{
  "n_layer": 13,
  "d_model": 384,
  "n_experts": 8,
  "experts_per_token": 2,
  "d_expert": 272,
  "d_shared_expert": 0,
  "activation": "geglu",
  "moe_layers": [2, 3, 4, 5, 6, 7, 8, 9, 10, 11, 12],
  "router_score": "sigmoid",
  "normalize_top_k": true,
  "routed_scale": 1.41,
  "balance_loss": 0.00298,
  "balance_bias": true,
  "init_std_router": 0.0377,
  "lr_router": 0.000388,
  "n_head": 6,
  "n_kv_head": 3,
  "head_dim": 64,
  "vocab_size": 8192,
  "norm": "rmsnorm",
  "norm_place": "pre",
  "norm_eps": 1e-06,
  "positions": "rope",
  "rope_base": 10000.0,
  "rope_fraction": 1.0,
  "qk_norm": true,
  "attn_scale": 0.125,
  "tie_embeddings": true,
  "parallel_block": false,
  "init": "normal",
  "init_std_qkv": 0.0221,
  "init_std_o": 0.0,
  "init_std_up": 0.0221,
  "init_std_down": 0.0,
  "optimizer": "adamw",
  "lr": 0.00092,
  "lr_mult_up": 0.803,
  "beta1": 0.95,
  "beta2": 0.95,
  "lr_head": 0.00603,
  "warmup_steps": 358,
  "schedule": "wsd",
  "decay_fraction": 0.847,
  "decay_shape": "linear",
  "final_lr_fraction": 0.0,
  "batch_tokens": 32768,
  "seq_len": 1024,
  "doc_mask": true,
  "train_tokens": 313800000,
  "steps": 9577,
  "dataset": "wikipedia_en"
}
Below are experts of layer 4 (counted from 0) of a mixture-of-experts language model. Rows are named down (a neuron's output weights, with its number) and show model dimensions 256-383. Each number is 200 + 40 x the weight over its row's rms, rounded and kept within 0 to 999.
Before each expert's rows: "raises" lists some tokens whose logits its average output raises strongly, later layers aside. This comes from a sample of Wikipedia text that the model never trained on.

# expert 1
raises: "'", ",", " and", " of", ".", "-"
down0,283,148,232,159,233,266,160,170,220,102,220,133,176,258,183,177,271,166,204,155,217,219,184,225,178,186,159,216,276,192,192,185,220,246,193,216,259,165,162,257,212,218,192,249,187,156,264,154,131,84,257,143,191,233,149,214,150,253,252,185,180,216,203,218,156,227,140,188,168,196,207,159,172,213,199,158,201,159,185,196,179,227,256,179,189,166,216,184,182,227,254,158,199,184,178,236,184,167,280,237,169,295,289,103,184,153,168,226,198,216,221,210,160,181,203,213,176,128,214,256,135,155,234,185,184,237,171,234
down1,192,227,165,199,203,217,225,229,165,236,107,214,251,164,250,223,160,160,190,144,215,292,227,130,208,199,247,242,183,197,219,226,265,241,188,117,216,245,227,239,198,229,218,181,157,217,175,158,270,172,163,232,199,222,206,242,223,256,182,254,149,206,174,185,183,228,171,224,213,186,141,153,210,224,223,219,248,205,198,134,182,173,179,218,174,230,207,211,119,233,231,186,188,168,193,181,219,171,165,223,294,212,201,212,172,140,135,137,182,221,267,194,188,170,173,240,238,179,173,161,145,175,219,201,201,185,195,190
down2,120,217,181,243,186,181,203,205,175,219,153,206,194,196,213,205,170,213,211,207,258,167,206,170,185,114,267,135,156,201,210,170,208,168,230,217,217,178,160,274,191,93,172,131,151,234,212,219,231,262,223,231,214,206,202,153,233,216,206,140,214,194,186,170,174,196,189,218,153,178,213,173,212,217,231,239,274,236,209,161,116,168,220,209,236,173,269,257,273,160,221,165,179,180,210,203,231,285,186,124,221,250,252,208,254,185,218,158,243,159,166,276,216,173,234,179,129,161,167,217,220,234,174,222,172,163,132,236
down3,244,188,230,172,184,205,183,178,207,132,191,217,240,164,142,196,135,193,198,173,112,230,198,230,201,174,211,197,239,202,282,257,176,110,221,244,149,248,192,157,298,198,219,170,157,217,209,151,165,70,150,229,235,231,184,178,177,256,228,208,246,229,241,120,179,219,169,272,229,187,173,195,184,159,216,208,217,240,202,155,240,224,177,219,243,119,158,124,220,234,255,216,249,186,202,209,209,237,229,186,186,169,284,181,198,226,201,189,163,164,145,225,177,214,160,253,225,216,241,189,157,245,233,219,242,134,232,143
down4,192,215,236,183,155,214,186,216,149,221,237,140,185,197,224,206,227,210,167,186,211,171,223,224,242,152,179,191,210,247,273,157,229,203,153,241,194,251,155,159,151,140,181,172,214,287,229,144,231,231,194,135,228,144,175,181,151,160,162,197,143,184,187,232,201,148,200,201,166,154,215,208,262,202,181,246,235,140,252,175,203,162,107,234,209,271,137,180,209,187,190,116,125,226,90,160,159,149,131,160,201,182,197,218,200,258,189,192,252,262,185,164,213,230,174,213,165,295,243,292,202,197,252,172,226,219,289,220

# expert 0
raises: ",", " in", "-", " of", " and", "."
down0,243,173,179,156,279,236,216,175,172,167,171,141,237,221,235,115,169,225,187,156,251,270,223,213,205,219,212,226,232,128,192,315,264,206,188,190,217,218,236,240,184,110,150,250,163,165,216,177,240,177,207,184,213,202,138,169,230,228,155,211,115,249,212,166,221,131,211,209,157,231,145,203,163,181,173,176,170,215,230,195,189,233,251,198,235,217,245,202,224,230,107,179,264,238,175,214,265,183,166,167,162,272,195,231,184,213,239,220,243,194,234,138,131,161,294,190,224,236,234,233,220,160,183,249,208,216,246,209
down1,203,181,183,229,234,194,104,146,225,232,162,222,136,152,257,160,262,122,157,198,256,128,230,187,267,242,193,182,174,205,197,148,213,223,214,156,203,147,237,159,224,230,243,154,159,182,230,148,218,181,192,235,133,234,225,161,164,195,141,163,139,165,288,201,215,201,132,155,179,211,167,182,222,207,271,216,184,186,146,227,197,236,192,232,212,179,167,250,186,253,201,187,244,217,205,172,266,202,195,274,154,155,181,173,206,177,193,227,233,134,302,200,154,180,190,179,233,154,165,167,200,177,188,206,242,252,176,212
down2,206,135,172,163,252,202,230,137,327,200,211,237,199,168,193,189,175,240,156,246,166,158,168,234,242,236,263,165,251,119,179,85,138,239,187,191,252,174,222,187,171,203,161,198,155,150,264,194,180,205,223,221,270,203,144,216,233,170,182,217,152,220,163,136,221,255,239,199,141,165,193,187,291,190,167,203,228,135,214,199,215,213,230,217,204,158,234,144,123,256,237,220,207,219,227,185,204,201,187,164,130,235,227,225,149,142,205,237,300,185,152,226,132,136,196,224,221,169,64,167,131,230,201,204,224,269,126,201
down3,166,198,213,205,250,192,164,213,198,178,244,202,218,157,230,196,202,228,180,239,224,221,246,177,128,181,249,219,228,232,187,181,176,216,141,199,205,194,162,126,177,255,204,247,220,128,263,170,205,182,207,227,159,190,210,232,177,214,218,209,228,228,252,184,229,230,195,122,183,223,168,226,267,232,246,141,192,218,170,207,147,246,242,108,141,191,181,200,271,183,181,220,225,202,169,282,243,223,196,274,176,79,173,204,189,217,193,226,215,200,231,241,226,203,153,222,179,193,144,224,145,206,268,218,209,163,147,223
down4,187,246,239,280,210,198,205,229,176,180,255,235,178,126,133,231,157,239,234,164,196,189,161,156,182,138,215,194,197,241,165,241,178,142,254,225,119,157,144,232,278,224,191,63,171,130,221,225,266,183,225,217,190,187,232,191,183,181,249,180,173,124,201,238,196,214,206,283,219,210,254,117,242,167,165,160,167,175,211,223,173,196,168,197,214,140,202,172,165,200,183,210,255,156,158,235,197,150,188,242,137,215,214,279,221,231,199,238,213,205,198,223,183,302,170,273,237,168,139,211,147,178,185,217,212,232,192,104

# expert 2
raises: ",", ".", "-", " in"
down0,204,184,247,165,157,231,136,155,197,187,170,156,187,272,184,143,155,218,211,166,209,223,217,207,246,261,219,209,148,168,190,195,240,299,214,225,195,169,304,223,201,266,220,170,223,198,203,244,215,295,217,204,183,156,169,168,240,222,173,83,236,199,260,218,207,221,193,202,186,186,178,258,199,237,180,244,230,158,190,185,211,145,221,206,245,177,244,204,199,180,117,229,196,188,183,105,146,122,240,301,165,236,205,177,219,168,183,104,152,148,191,183,204,165,204,169,200,249,231,231,139,186,148,253,151,201,275,176
down1,213,187,197,229,215,261,166,165,153,174,130,192,213,280,219,247,223,234,210,170,194,199,184,202,206,167,176,191,157,196,189,157,200,158,198,221,186,192,228,265,220,223,160,156,217,184,213,248,199,226,201,182,174,176,190,228,227,226,202,207,234,248,226,127,195,165,190,196,202,190,159,176,203,215,222,229,264,150,221,225,183,271,201,235,145,212,247,192,254,165,168,233,205,205,205,129,263,199,185,266,277,252,114,245,216,308,150,252,236,205,211,223,198,255,272,125,183,227,243,191,214,277,253,173,259,212,189,223
down2,251,240,200,199,205,179,119,208,166,197,198,187,204,197,211,219,158,177,192,156,240,214,276,242,262,239,172,208,243,159,130,257,185,189,163,194,226,145,168,164,216,200,195,215,247,212,263,189,189,202,208,183,208,250,214,186,144,165,142,241,186,125,205,115,258,129,188,233,261,152,198,180,224,166,261,173,191,150,220,212,159,276,189,207,256,212,184,112,152,240,270,187,202,229,203,221,208,155,217,143,177,179,200,200,185,277,253,231,178,257,129,152,274,130,221,124,174,158,202,271,199,227,159,198,214,268,174,245
down3,244,241,199,217,187,181,196,195,200,197,199,194,141,218,173,158,184,204,167,251,178,229,186,196,244,229,189,218,163,189,179,235,284,180,238,179,227,175,124,198,132,176,154,242,228,172,230,210,154,226,221,160,279,186,201,196,171,227,135,236,230,197,235,200,237,80,125,185,224,157,154,125,153,266,171,231,255,203,239,101,197,165,198,168,264,216,227,202,191,205,185,143,200,234,253,172,112,195,167,249,205,209,233,222,237,152,205,232,208,209,217,233,227,181,299,158,184,166,203,169,226,199,224,192,171,219,139,273
down4,217,241,270,276,115,204,187,177,191,198,195,179,194,182,229,232,229,245,151,211,258,143,103,173,238,187,163,256,191,202,127,213,210,133,196,212,174,268,222,191,152,236,197,180,247,288,254,204,106,166,162,159,110,186,135,171,223,163,222,215,255,121,198,240,188,214,225,210,241,227,166,173,196,231,201,232,146,108,209,175,192,229,174,249,133,304,168,169,216,209,161,225,214,274,183,224,116,205,171,226,226,170,176,217,187,230,166,213,209,204,197,161,169,163,194,201,270,180,223,214,208,272,167,214,214,121,207,171

# expert 7
raises: "-", ",", " in", "n", ".", "'"
down0,183,140,170,116,179,198,161,217,184,231,172,186,195,234,213,161,202,194,134,293,163,219,209,129,241,196,244,168,266,241,193,135,177,175,187,272,196,197,207,231,212,231,142,187,240,242,163,195,181,233,242,234,209,244,224,203,205,174,216,274,229,242,278,238,248,233,177,183,212,174,204,244,347,139,207,185,170,193,166,183,253,148,260,331,214,145,200,201,173,152,135,243,118,204,269,179,192,159,129,156,217,238,284,181,139,165,252,231,217,245,214,133,171,160,209,151,222,158,247,167,234,258,234,268,274,185,227,202
down1,157,204,195,288,239,195,193,230,175,152,229,201,212,147,250,146,95,255,166,195,144,183,114,158,221,194,201,113,231,207,267,198,198,210,200,177,178,224,138,195,195,219,180,186,251,210,255,216,128,276,218,195,235,162,209,252,215,211,150,230,194,249,221,158,221,191,197,182,201,128,271,187,212,189,205,204,195,84,179,184,136,232,224,219,159,143,191,151,162,274,200,170,221,162,184,193,183,203,228,191,135,190,198,222,260,156,280,186,176,225,231,205,204,169,179,217,218,198,208,204,149,254,138,170,199,300,236,196
down2,230,251,196,231,191,165,252,239,245,158,176,145,230,251,121,268,164,125,161,148,167,173,128,256,231,187,159,286,228,191,220,201,272,230,201,241,110,231,220,211,210,152,235,222,208,158,244,259,164,154,193,196,247,189,138,253,152,239,194,211,209,185,234,214,203,177,188,238,143,234,260,203,227,192,149,263,138,192,170,188,201,134,231,214,222,261,245,217,202,218,199,207,228,146,249,237,202,194,218,174,161,253,251,179,223,229,197,163,215,147,177,163,240,226,245,149,170,198,266,242,197,214,269,204,249,179,182,175
down3,179,239,241,165,207,208,242,217,182,194,185,219,125,135,161,159,191,198,160,233,151,248,254,204,192,123,224,259,189,242,175,210,213,195,182,191,211,252,230,265,169,126,164,215,86,204,172,232,281,223,262,199,192,195,169,145,169,170,223,187,177,173,116,243,176,170,199,217,132,198,239,196,252,226,304,207,173,129,215,222,180,162,196,225,188,229,164,199,198,292,242,163,164,196,220,262,216,229,192,166,218,194,198,173,211,156,255,184,87,242,170,228,155,203,220,158,180,193,293,287,170,138,209,208,216,131,150,158
down4,198,234,169,218,194,206,200,235,216,210,221,161,173,160,152,154,83,241,248,146,237,191,248,188,221,160,194,156,145,170,289,207,235,168,201,221,177,233,171,172,219,259,190,265,130,217,173,241,199,271,151,194,203,172,236,216,171,164,234,222,191,240,154,216,182,182,144,207,210,219,231,220,204,171,196,175,228,250,272,199,238,172,205,158,162,243,134,236,135,167,138,198,188,260,232,219,206,176,254,227,232,199,162,179,213,235,213,176,287,246,213,227,254,178,161,212,280,201,237,226,186,257,268,233,214,194,162,182

# expert 3
raises: ",", " |", " and", " (", "s", " a"
down0,263,260,211,213,179,233,171,207,204,193,221,223,187,310,228,258,225,185,214,175,228,166,201,184,232,146,160,167,227,207,260,167,237,187,203,238,264,213,192,220,242,171,210,157,192,267,205,197,272,46,243,173,169,199,186,139,195,242,225,160,179,160,149,142,168,200,163,228,211,145,202,177,130,118,235,271,260,226,237,183,188,189,149,186,173,226,215,217,164,265,237,145,189,180,206,228,162,240,221,142,260,134,144,206,200,264,222,165,108,273,158,233,196,195,197,234,273,201,264,191,196,147,191,194,212,186,191,239
down1,204,273,207,179,204,207,276,229,266,168,217,194,219,232,210,179,225,230,125,176,182,235,174,205,236,172,263,191,172,204,215,231,199,92,257,142,201,115,164,227,223,161,161,180,145,196,209,251,221,165,211,221,214,136,170,215,182,173,223,171,174,274,209,251,196,188,250,118,230,211,141,172,221,239,197,210,135,184,107,201,180,283,220,198,184,213,237,216,157,177,179,253,232,217,239,183,207,115,235,218,225,179,172,131,192,252,167,276,121,207,275,204,141,130,230,205,266,252,253,249,218,266,158,181,253,240,235,172
down2,169,175,172,202,243,257,179,214,180,193,213,207,150,163,138,192,172,181,262,231,233,157,229,231,203,187,191,215,186,217,267,166,172,208,191,196,209,224,236,162,159,250,208,187,278,207,222,204,228,176,261,228,197,273,139,92,157,119,153,152,236,222,205,151,214,161,217,168,259,252,151,139,216,227,195,169,179,181,228,204,199,107,173,206,126,188,222,217,197,178,192,137,192,218,186,159,202,127,59,185,178,225,179,195,240,195,185,254,218,165,230,235,234,200,268,178,182,241,192,170,229,267,245,139,169,181,232,145
down3,217,208,236,205,139,282,178,229,191,221,154,182,181,147,156,221,201,207,200,138,242,145,207,183,146,203,224,210,175,121,177,266,172,208,183,191,275,237,170,164,217,266,155,159,253,229,165,176,199,108,242,236,132,162,130,179,194,177,180,185,236,164,138,157,243,202,211,204,177,154,163,197,219,167,152,95,289,150,203,219,236,274,184,214,174,134,253,151,259,182,215,191,228,257,180,105,198,210,219,150,218,171,183,192,204,206,241,270,197,230,181,161,239,252,167,107,192,182,271,105,212,231,209,185,255,245,187,201
down4,222,156,187,264,185,171,271,182,239,197,131,163,178,274,181,236,230,197,236,181,193,219,153,199,313,217,159,211,160,233,173,128,200,190,171,290,199,224,180,255,200,186,226,180,271,174,137,231,290,223,200,215,127,205,263,241,214,185,278,163,232,236,213,287,123,170,219,213,192,189,175,226,166,175,173,250,225,252,170,202,189,184,138,189,237,192,198,121,206,182,231,232,218,235,266,193,155,298,254,238,242,210,205,182,165,240,184,216,153,154,174,176,185,205,188,134,210,176,108,193,192,168,265,249,187,212,173,145

# expert 6
raises: "\n", ",", " (", ".", " and", "\n\n"
down0,210,160,151,253,223,140,210,200,239,197,168,244,243,202,233,247,180,141,188,280,197,211,214,175,174,193,146,78,197,228,187,225,237,149,192,191,205,158,180,231,168,172,177,155,185,229,212,220,110,217,221,172,262,237,198,249,187,215,191,197,163,210,223,221,263,168,222,221,219,141,193,199,202,231,194,216,277,199,248,189,262,239,159,182,178,253,198,196,253,188,214,236,254,160,150,190,144,238,127,226,194,231,214,190,173,255,211,211,173,198,188,240,227,224,183,180,195,165,241,149,164,177,196,160,194,223,211,207
down1,247,206,219,206,227,200,298,282,208,172,163,209,267,150,232,234,150,176,181,195,210,183,127,162,203,169,207,219,196,219,198,216,229,201,135,210,212,191,193,180,159,209,162,190,141,198,206,161,185,167,168,219,197,229,191,144,181,228,173,246,146,209,171,210,230,226,186,163,252,187,167,215,249,248,185,187,157,205,144,234,201,158,246,169,156,215,143,238,202,212,183,176,254,215,144,138,245,207,290,183,148,167,227,210,261,205,222,223,232,108,184,205,238,215,188,214,271,116,156,206,176,194,244,173,254,154,185,215
down2,251,163,175,235,153,111,182,236,205,229,295,239,240,190,238,211,196,255,153,199,131,82,228,241,255,209,154,201,170,179,220,253,214,236,180,198,197,200,166,140,215,201,145,182,185,211,206,214,210,206,261,163,190,211,133,192,211,230,227,190,294,211,145,201,212,150,137,253,229,163,225,191,233,241,238,263,249,301,292,244,197,153,273,237,163,248,177,225,204,181,150,140,227,196,148,252,87,142,205,164,191,271,128,253,144,199,205,173,241,246,256,201,210,167,90,194,240,212,254,167,244,214,168,192,227,208,253,170
down3,208,224,273,193,234,218,232,194,233,204,264,252,217,165,209,182,240,247,235,280,158,207,204,164,197,178,201,203,179,216,263,221,214,235,158,171,210,222,263,173,133,264,156,155,270,271,200,197,249,174,151,175,159,182,215,201,169,111,140,218,217,204,194,214,228,302,203,208,171,178,227,178,180,235,225,159,233,149,222,144,158,164,172,269,207,215,235,163,182,153,237,138,231,212,233,206,136,168,145,172,272,223,203,155,183,239,129,168,242,186,187,192,210,237,224,221,187,128,177,125,139,250,188,204,214,153,230,221
down4,130,190,184,201,195,101,186,196,206,207,179,178,206,224,178,262,253,143,194,221,235,238,227,181,201,150,251,167,203,186,200,175,242,104,234,176,199,160,142,156,220,54,215,124,180,253,289,261,206,176,239,235,262,149,224,191,211,174,116,95,209,196,164,172,233,265,184,187,214,213,237,196,80,159,223,199,133,195,224,223,179,210,201,304,187,227,183,166,203,232,188,203,125,237,212,192,179,200,244,218,122,196,166,218,202,258,172,211,158,168,208,234,192,171,196,221,167,228,229,301,281,204,227,202,153,240,137,199

# expert 4
raises: "\n", "=", "\n\n"
down0,236,196,141,166,226,247,264,223,199,187,204,125,203,239,224,254,89,206,159,127,139,186,178,194,211,138,227,225,245,208,201,194,166,174,215,223,115,257,210,189,140,275,272,210,165,215,174,177,200,198,230,151,281,202,180,195,239,255,169,180,275,179,195,208,145,95,181,199,205,205,179,237,244,288,237,184,200,106,199,199,201,182,233,164,176,170,201,209,200,271,235,212,178,237,232,185,169,150,150,233,168,158,149,187,218,221,192,151,245,118,229,141,185,195,150,201,215,216,174,262,203,177,169,188,257,209,272,137
down1,189,239,199,163,222,241,203,147,187,149,205,192,172,170,139,179,133,167,175,221,208,171,233,236,281,207,175,194,165,200,188,187,209,199,203,220,236,191,216,190,231,198,190,263,181,203,128,139,149,172,187,183,166,213,257,236,155,236,269,189,194,217,269,249,258,186,199,272,198,183,129,193,263,238,185,236,177,219,230,284,205,229,156,211,175,229,225,206,138,223,280,151,198,260,177,181,209,182,272,238,125,240,309,140,208,244,236,158,195,172,212,240,153,242,205,223,189,224,246,147,195,195,250,215,208,193,248,196
down2,237,224,182,292,166,217,193,246,120,189,220,194,173,140,170,174,202,179,219,174,228,240,215,263,130,162,274,203,167,35,247,207,208,205,227,142,232,212,190,124,189,177,196,180,190,219,222,175,160,197,227,202,226,278,240,227,194,219,129,200,251,202,204,197,178,281,278,200,230,223,233,220,260,261,146,208,209,166,195,197,260,149,194,165,195,153,220,200,172,199,220,154,178,190,158,164,109,197,205,226,202,222,208,184,219,168,194,140,221,183,253,227,240,137,223,268,216,199,164,149,199,215,175,137,202,154,217,195
down3,156,209,122,224,251,190,141,221,182,267,183,226,196,183,221,226,218,222,217,159,154,272,228,159,258,258,260,204,231,234,248,195,165,170,208,256,181,166,266,207,158,125,121,142,240,221,154,190,173,165,178,169,211,171,260,166,147,182,225,171,198,212,247,276,190,264,182,161,269,233,203,192,191,233,204,169,150,253,265,181,204,178,187,205,242,203,124,210,202,261,177,208,171,255,208,253,128,223,192,231,202,151,222,235,198,192,164,238,171,185,246,186,280,137,171,214,231,158,196,219,151,186,158,189,265,128,136,211
down4,211,236,199,182,246,209,181,245,171,167,161,175,211,154,198,189,140,168,162,178,147,129,187,150,176,93,195,239,175,215,235,253,230,210,154,186,225,163,232,213,176,203,176,239,223,169,169,198,188,194,362,225,195,230,160,224,196,271,178,254,187,249,209,139,257,213,252,199,204,212,168,257,223,187,170,209,228,205,284,189,157,201,188,250,189,150,192,257,118,210,220,198,180,207,173,171,162,210,171,162,242,247,203,191,120,175,100,181,202,264,216,232,195,223,213,227,201,218,206,241,129,239,195,215,175,231,188,203

# expert 5
raises: "-", "s", ",", " |", "y", "."
down0,150,159,182,171,185,158,153,167,183,158,187,209,155,186,252,222,171,218,255,206,155,226,241,184,132,149,277,222,168,209,178,199,190,286,131,281,140,126,206,197,246,227,200,241,175,193,218,226,210,254,146,219,212,169,93,221,234,210,164,174,207,268,168,213,226,204,196,155,182,226,143,179,223,224,165,204,179,223,225,252,115,166,203,143,195,244,179,223,260,239,186,140,188,174,169,277,176,144,141,125,175,193,227,205,151,210,195,171,168,261,134,185,240,251,194,172,148,200,234,148,156,255,256,208,236,156,208,184
down1,226,157,198,194,186,191,164,222,221,106,202,203,200,155,216,208,229,205,235,210,225,152,207,142,191,124,224,182,237,235,190,230,214,179,173,139,246,152,216,184,162,182,271,243,212,195,184,189,221,270,245,191,241,262,238,136,230,196,206,210,254,233,157,183,198,198,151,256,188,189,245,221,124,197,185,99,166,310,160,153,156,197,243,304,206,239,219,227,268,191,213,176,202,192,205,123,233,204,158,130,181,130,155,228,210,277,171,80,204,192,273,157,188,154,212,252,201,84,254,211,225,238,162,170,183,251,246,234
down2,215,211,183,239,142,237,142,151,274,186,141,154,247,154,213,254,181,143,177,240,203,171,250,116,245,213,223,249,217,187,250,127,145,163,180,75,224,135,215,179,105,184,253,174,179,156,222,209,275,218,193,190,272,245,222,155,290,202,140,139,150,227,179,173,173,156,299,169,200,151,155,136,223,196,221,232,197,178,187,180,299,161,157,176,230,195,268,223,180,220,236,215,177,264,209,212,191,186,152,227,199,290,212,231,114,224,252,194,234,227,187,209,152,176,215,218,185,165,149,186,178,195,224,210,221,201,207,225
down3,206,189,106,156,173,232,163,179,206,193,175,238,229,152,156,200,217,104,177,245,216,217,154,189,247,207,247,161,243,152,171,213,136,127,155,207,222,201,210,204,178,208,179,167,185,174,238,139,196,233,261,244,168,158,177,240,200,156,265,161,241,155,236,178,196,172,225,207,202,267,145,161,211,220,214,145,197,237,186,272,194,189,180,246,292,233,216,159,137,197,227,193,189,112,182,248,167,220,215,229,227,171,188,177,196,194,208,210,240,200,259,187,180,221,214,203,187,190,179,272,183,140,195,221,177,217,275,226
down4,196,260,248,242,153,242,194,179,166,206,183,235,197,218,214,261,246,184,253,163,169,125,176,194,244,196,189,171,156,214,267,127,202,231,289,179,123,156,246,180,166,132,186,158,238,222,140,173,248,136,310,212,144,222,206,210,212,211,189,125,280,212,210,235,193,235,132,254,234,192,181,138,271,134,231,241,258,147,301,209,151,175,134,211,98,258,205,174,184,223,230,161,181,194,140,182,189,186,121,149,178,129,131,227,178,189,158,207,199,210,227,230,169,224,153,134,208,296,233,162,208,268,221,193,194,142,213,187